config.yaml
num_hidden_layers: 9
hidden_size: 640
n_experts: 96
experts_per_token: 4
d_expert: 64
d_shared_expert: 320
hidden_act: "swiglu"
moe_layers: [0, 1, 2, 3, 4, 5, 6, 7, 8]
router_score: "softmax"
normalize_top_k: false
routed_scale: 6.71
balance_loss: 0.00225
balance_bias: false
init_std_router: 0.0209
lr_router: 0.000603
num_attention_heads: 10
num_key_value_heads: 2
head_dim: 64
vocab_size: 15976
norm: "rmsnorm"
norm_place: "pre"
norm_eps: 1e-05
positions: "rope"
rope_theta: 48500.0
rope_fraction: 1.0
qk_norm: true
attn_scale: 0.125
tie_word_embeddings: false
parallel_block: false
init: "normal"
init_std_qkv: 0.0453
init_std_o: 0.0
init_std_up: 0.0453
init_std_down: 0.0
optimizer: "adamw"
learning_rate: 0.000829
beta1: 0.95
beta2: 0.95
weight_decay: 0.46
lr_head: 0.00675
warmup_steps: 273
schedule: "wsd"
decay_fraction: 0.445
decay_shape: "sqrt"
final_lr_fraction: 0.1
batch_tokens: 131072
max_seq_len: 384
doc_mask: true
train_tokens: 653700000
max_steps: 4988
dataset: "wikipedia_en"
Below are experts of layer 2 (counted from 0) of a mixture-of-experts language model. Rows are named router (the router's row for the expert), gate (a neuron's input weights, with its number), up (a neuron's input weights, with its number), down (a neuron's output weights, with its number) and show model dimensions 0-63. Each number is 500 + 25 x the weight over its row's rms, rounded and kept within 0 to 999. Numbers have three digits each.
After each expert's rows: "comes after" lists some tokens at least twice as common just before its tokens as in all text. This comes from a sample of Wikipedia text that the model never trained on. Tokens count by the router's weight.

# expert 74
router:479491523488513515451439544488448541504474485500527497494513515485475504473521486528512491478508499562511505531471527490475505505506487511501511489462503497498485453476517540510499511470500520
gate0:511472486461577542529488524511474557518504493543488501476530530534523529503491528541520473564500447523510522487505531512510528489499489543466469512467487524512471463515480504526495518470495519
up0:512455513536504517539461501482470482478491488561502515532530479518492496486518474554513503498490531531465447502513501512508487477507492519501531511474503499457457483452501496473533520494518556
down0:505500479498573501512543521526475476496486488440496493507574489504450492525556508537510480514517540495502490529466495503494506556492465533502518504513502450486514469477479504444509469470496505
gate1:477509490521481479461521421470469513527474478538509480500487512514502494514507461524565546464505526521539477479515484455525423470519479506438518492476529461444533467514502489550491503537520504
up1:521479506498530503515497552511527531528496522519480523505507456523465496461469517539493498508489498501494527467477508555524517485490519520535497506500516498513508514520511536487524472471559512
down1:496464524535527490535491540476458518520488494479491461468457547545489506482414502472458477466509482522531442526486482497528507516475499520510448534528520521523522460514466492530492466485473481
gate2:504499424509461500512519476479486461508487475572432510474497520513490500491503471493483513470520496512550522494514508491505481499518456486498493550478492478549558461522485532473497502484471508
up2:507517492505539507493466447481507511492506481459501499510528504486506532508498530497475472514503516442521500520483496497520492476453535536492538477473506493443503527466460465494507526512536469
down2:452492513491464456480490483519452496457506477541489498509487490490533549467499479490444519466514546533505445497472480500506521493528514523507521520498492481513498427475513479465533487505518489
gate3:527537538449474505496498528490499477512520480458508515546529511491499481507432475477489473479502486475470467485475508477453527519477491504524496499465504527468480501515430515500474540504506512
up3:512496496487495516503522508489463498565495456535516507525510490520496503509487492481499502475550513471487512490569492511532535454510497470489494500450479516525560506520510468488485478514514480
down3:549471471495521491493496518488493514503507503463460516497479502488505504524469525519511486494510462501459498490513498514539505531566527497470521443468523560475459496540509521526527520529529460
comes after: " ", " (", " al", "–", " of", " s"

# expert 63
router:500492535538504522502445531470500516514499480523474521494503508501473528512542534496467482497481516510483469464493491504518510477531500518482531500529498468481484520461562556480557512515474472
gate0:490528526510517480547479549466460466459524511508534532480457506539489494474470542543508473521491476493477547479496479513501491487525519488462540460497463480490511454513522528494515473512513463
up0:530491516499451528519490497500515525492489477478529518553501466497530498502474501507501493533486483532506494465482495486516458515498488482460531482494510495524475486471517506505511554491470479
down0:508512537490505459488512507483505507454510491511535506551480515532525482528481481499532484522496539510491460519497506505510493502524514505479538528487532533557521477505512511517516489473506521
gate1:482451529470455555506481495515478488466499437495521462524509480512518530507479559522487477554485492499502475510550498503527501505524519507528525526458518518511484529509513504528530491536469506
up1:511507445495524502458501488482468514495501478490484540505515523530465506479531465482522538481511487504524541452490512530485501501486559511509511469534506513509512467506511532490544513516523463
down1:474487521503534483503513444456487508484451485512544426466511471510514466470507467513515495524484508479489494557516515521501533473478525525526476500515534468514531506485512503524506522531500459
gate2:461544517533521480549516505471497475481515525499549514490531536496471428525504531477493515516489501517487520461511474527513475541491491478539502536511556496525495499488476434447481507481490505
up2:541484469492492513476467537505481500517483479499465466536501462508512549487471507500509530517519497508528491510510481485474488477491537495473525467494527492494503475509499555511500507492491488
down2:477507502479500494517517493498499502528511492500483489505523495529518523487500516497501504498501483495493503487497469454500514458273473499509507525417451474471525490509535468483495497523495491
gate3:574507478526486464522465496506514519484538514528514469503543510485479536501500502520534478515481508492433520500474482505483494471496516508490519471479475523533474492529493515496537505497494482
up3:472525500464500488473529492503497493515461505494511519513487481523517485463487474522491535457515478531563522500515486517521494535498496525508507509496500518525533478481497464494468515497508530
down3:447491521482497510490506475464530520491511460474500493473492464504506482454496485487462481509487545541487494523518473492522445492493488513505527512490471475504516527526525523483517509494456498
comes after: " |", ",", "4", "7", "5", "0"

# expert 32
router:471470521471463461495484515506524506459462486483505493470491520500511478502543517542495455502554481497492513523498457529514506473500471465544526496476466472501525525522476483459481524500460470
gate0:448515485533543495490482485531494482511492469540489473470504503529530513486522497518453491471456508502481476515488490487537487500486502443573531504487509475517491505495500483469467522528461455
up0:506477500474509508474530505533485515501493560506482507492485469515441545528495527490550511504496505525531503466484480500513528475516460546535444483526476485442530519494539508490533543447474475
down0:509514485482529466485515481494518469466501526530547480496515495521497486469516434525497520482525495500477530507502482512514494496519480485538459484510476547464502525480508514530517482478490513
gate1:501533471459525496492523448522522525506492502487563498484485530536487459498481466469529502575504482541509545427503512524511530499484535453525497495490497491495484479516502508483521530510494540
up1:474522525473540527503519501513493520492477508483488504530433510557483497523448525481499524496559490498516462483515514468541533506496501510523454538509494456436508499471509524526485513494555481
down1:532527472528510550493529474455523493505546504538511456535492502520469488498482495483471516492511502485498472485534468508495534499490497500528487504543510507471448525485489492519534504474482512
gate2:503513518551536555533475450499490489455494553492489507485519537505511497498522544500545496578512527493502481514508496564514522531510498509464536514496490499507493479484520496532503503514483513
up2:441496488532505458506442489545473505496475527551501501498508585520525482466521492468516491554477509464524471468487483528564564527472522518494572481515504491514478478541536495490519511492522511
down2:480510506519466529483527484509478480479487528517489489499471504565531485525507541500493488537516529507462474460508512483541521542585500472493525506493486478470501507507472524507506527497466476
gate3:496482517515505499490465529526502493554488512499476503515583477544517536535525534543500505491526465518510538519469529495486496537479499483492517525485486472469487475526533510485449520508480532
up3:527451523518467509529481527510527498539515537501496493489533500481528520495527535588523471473502498485413493520509547497464457519497476515481475498482475505502504528499510533488450476492471495
down3:500485504548498481508527483497505523495523447478579507494487463516498499543529505467478516473513488519474503544507505507558493485556475513479456542540498480452478485492491536529493495481455497
comes after: " K", " N", " B", " M", "K", " k"

# expert 73
router:482497518524500494448519511496506510497493470482500505474513478474499499499513487465487515484503529538499498528510484491543488488518496511518456497518469476447519493541565497516533518506478514
gate0:505557534522526480478519480472474558548457505502465446512481487511524507489513530535510461471565484526522482524482508478511476488521475510494504497480487575553483504476493505503482487489471509
up0:577509472480506515519506491497545510499495456432482518529509525464497484505551513481525503517477476475521518525544510489513503520497510469474503471498513491503508507482474475507449530480491541
down0:475507499535490456496504495517486501480461502509508502547498481470538540500516499497543485473498533478497500504534458479460512490546525503439478490490526467534466509494458484468494511509517536
gate1:505547492512521513481491496511511543512485496490473516532494461476480512496505479493521466484514504522553507465473463541529510473510523514450461462503503569520501470499504496498521506502574489
up1:452508511471488504540523514490479481492520502469532484508474540503500490489467514509482491515487476477468485470499485503514488531494490523529526512476514468496464523497511496492489498477425488
down1:496488487453455455471476468534489527549534493494507469460489524490482490461512503460501530506483476507496521517500547475445480423394501451495482525525480482496531478564494539539525481487469519
gate2:500524496482498480514483513488500436477505454445521469532522518504471491474485477492519465492468509496489515503493535517521545528481521469491520528478473512511501492525453456509503495511471461
up2:499507472506493506499518476537492533512501567545460535471475477533543488512496529507499513519518480468520476483495503492473497480513468551486484495508508513495493537488523521478513509502513508
down2:493535477463497503514506516496469495486496527511515518564507486514487454482512487492506496503481488486528535487463479508479510507438490512517523511565503464504547510496494491539527487432511485
gate3:507512467478503490488553475503506508501463481501511474497485532483489492512477479510466478456445505506496514509546506513490493500493516509494511510506504528523475517475476507492468550481488495
up3:506533491498552490512473482486454486451464455498539534542532524543489534482510521486537456500450531510495519501467516469498529515510515523522500464488507489509537529479481495474532462488525514
down3:514484473520463479487535515520479483537536534489503495471500513477510519503489505481495536522530470510536500554524536477540525464407473499509504552471518476471489517476511495485483500495527518
comes after: " ", ",", "|", " in", " (", " October"

# expert 4
router:486453494491495477542480514486547464486469487535492509481511509536528482505504521493504459516449500465478484502501499493498513458492483568503477505545505474527482542510465479489519505501501480
gate0:500458493530515477500463463491517500458471490527454473472528498519461543520486540507517464499447507490482458505527521485436501494467540510535495505532532502518473535518508461493480505501500449
up0:495480453479535489489480486499476537508473520506510537509445539483509511510445457504531474446504467551491508528485524517457519472508474465541511458535516445542523477489496516527496511473488495
down0:512511475493519497474519464514507519482453474430504462502495456467470504524514518503551550513500522529496485463456537455489527510471470504466458537535574502534522522504474499485485495471526471
gate1:489521449464477490491531483507508499509477517492493491523514528504522528509520475472465518483484488468490482485479475546536554481482506453527494494539496489490511533514460523484571486509492476
up1:502486448522435506492461549498481487514500472499498539505460524500484457479500492495523488492489536489456507533506502483528524511529474462494449516483490470526534505520482532478489503536485498
down1:484516461491476497502573476484502514516507491517446514494500487519503532448499502532475511508518527525519521509538469491516555491517491511510510470446497495520523492487460505466498510491522509
gate2:457505441492555487477493486465516473520465522472451511484468513493494488467468484468468514540505498500484516521504512496513488520502486528519505483477459509495484512470468502512533503451510513
up2:497504463504525484513515520512503474451502493497500552462508526522507476486514517507506508464486492467506463519497500510535476484491496513491548500474473513472503482516502476516484482493488530
down2:478559495512481456434469510461511514491525530521506522531463504512476494511482492548531531558555475525509510505492459489529496469515511487510511501551439512507425526504484499463481501517482507
gate3:482536485471492448537474516483505513495501465507513517512511502516506494524492541475498497517498495487503461517504520509520466457504504493529461513496508496515507514485473484537483504495479509
up3:454439501477513518531486466486496498475476456561497545512518492532501503492482540512508508521490491506505557485525511516519484475492523510485509455520490508502495497496470530548462512531512485
down3:445456501455485516512482509491518494510497486520483458517502469529523515491466532487483507541513494494510463452522546508518486462535520510535525498483469489491530495504486506483495445510492520
comes after: " |", ";", " |\n", " |\n\n", "10", " m"

# expert 64
router:476500551543514498510536491502531500460469525501505488486481466458492486511525554535491467449510539464467466475501521468532522472477449477486505523517497478513519543546508487441516486480459509
gate0:473541541496536491519504457519496498526502510479483508490488503498448509550481540523507521516507508512476504459474527509523494507483500477473498472473501488484461515505541492509493465517456493
up0:524496510500469485475506501503502539488487492530522489493486501491536530521507482458536472487525504498525489557504491541486524433524495535504474523494497531515536506496426522468512487519511548
down0:520511475505485520455530521473521496532526465520553506484545501537522503494514492487495483493501461534523512542509507484524501512503522521497503501538482453442504504521520473522494540443493506
gate1:531487534526526508520464496479491505505522524513503464488512463473460545541519499472516495479515511482533485521477488479512481505492514518452541479486504543500525483475472468471533458499534495
up1:505491544497516483533524509474492481528499510498496453483496465487479547519482477495542483483488504520511486511499490459514456487550515498449516515523488527487501516476496519501539475493531498
down1:508469504486479511487481498511480489540502473500494459524485495508503531500494522502512498466482519527520494524493533512457490496521515517491478486511483483514527503481495482478478483491523434
gate2:463473508505515516501477528476474526457538503540502493488466498491502459453467521568494470496507479533506527529526490517538504479470535503503504453490549469477517503526491509527448509530521500
up2:448506516475493478457534506478469520482462463543468526493506475432540470501459470543511490473453495483534507508550473512475488447508533487529493474480507448525549505509485504490540497508500516
down2:455494530452473494506507463471497483455502520487495490514518502509488442518475506498511494491494523453506516489459451516500505476542510525516504469517498488469489504493504511461546519479522499
gate3:496453463536529494497476467475470517481483522475461479486498461461510503530513540535494505479540536459514462483452512508500506513489515486550499519517521494510477520478464518474478461509497520
up3:514491522471533516466470512488496495500506542554462527477481521474493492475535503506518486472505550473495553493502518493507525480496485507430508502479522510490525499501491511513480512475518538
down3:500532486550476464492514461515505506459536512538511478499502524508506502496526529522473468521501505516482540463525461518463506487459512466468471532498509496516507483482491514520495492490507482
comes after: " |", "–", " ", "-", " (", ";"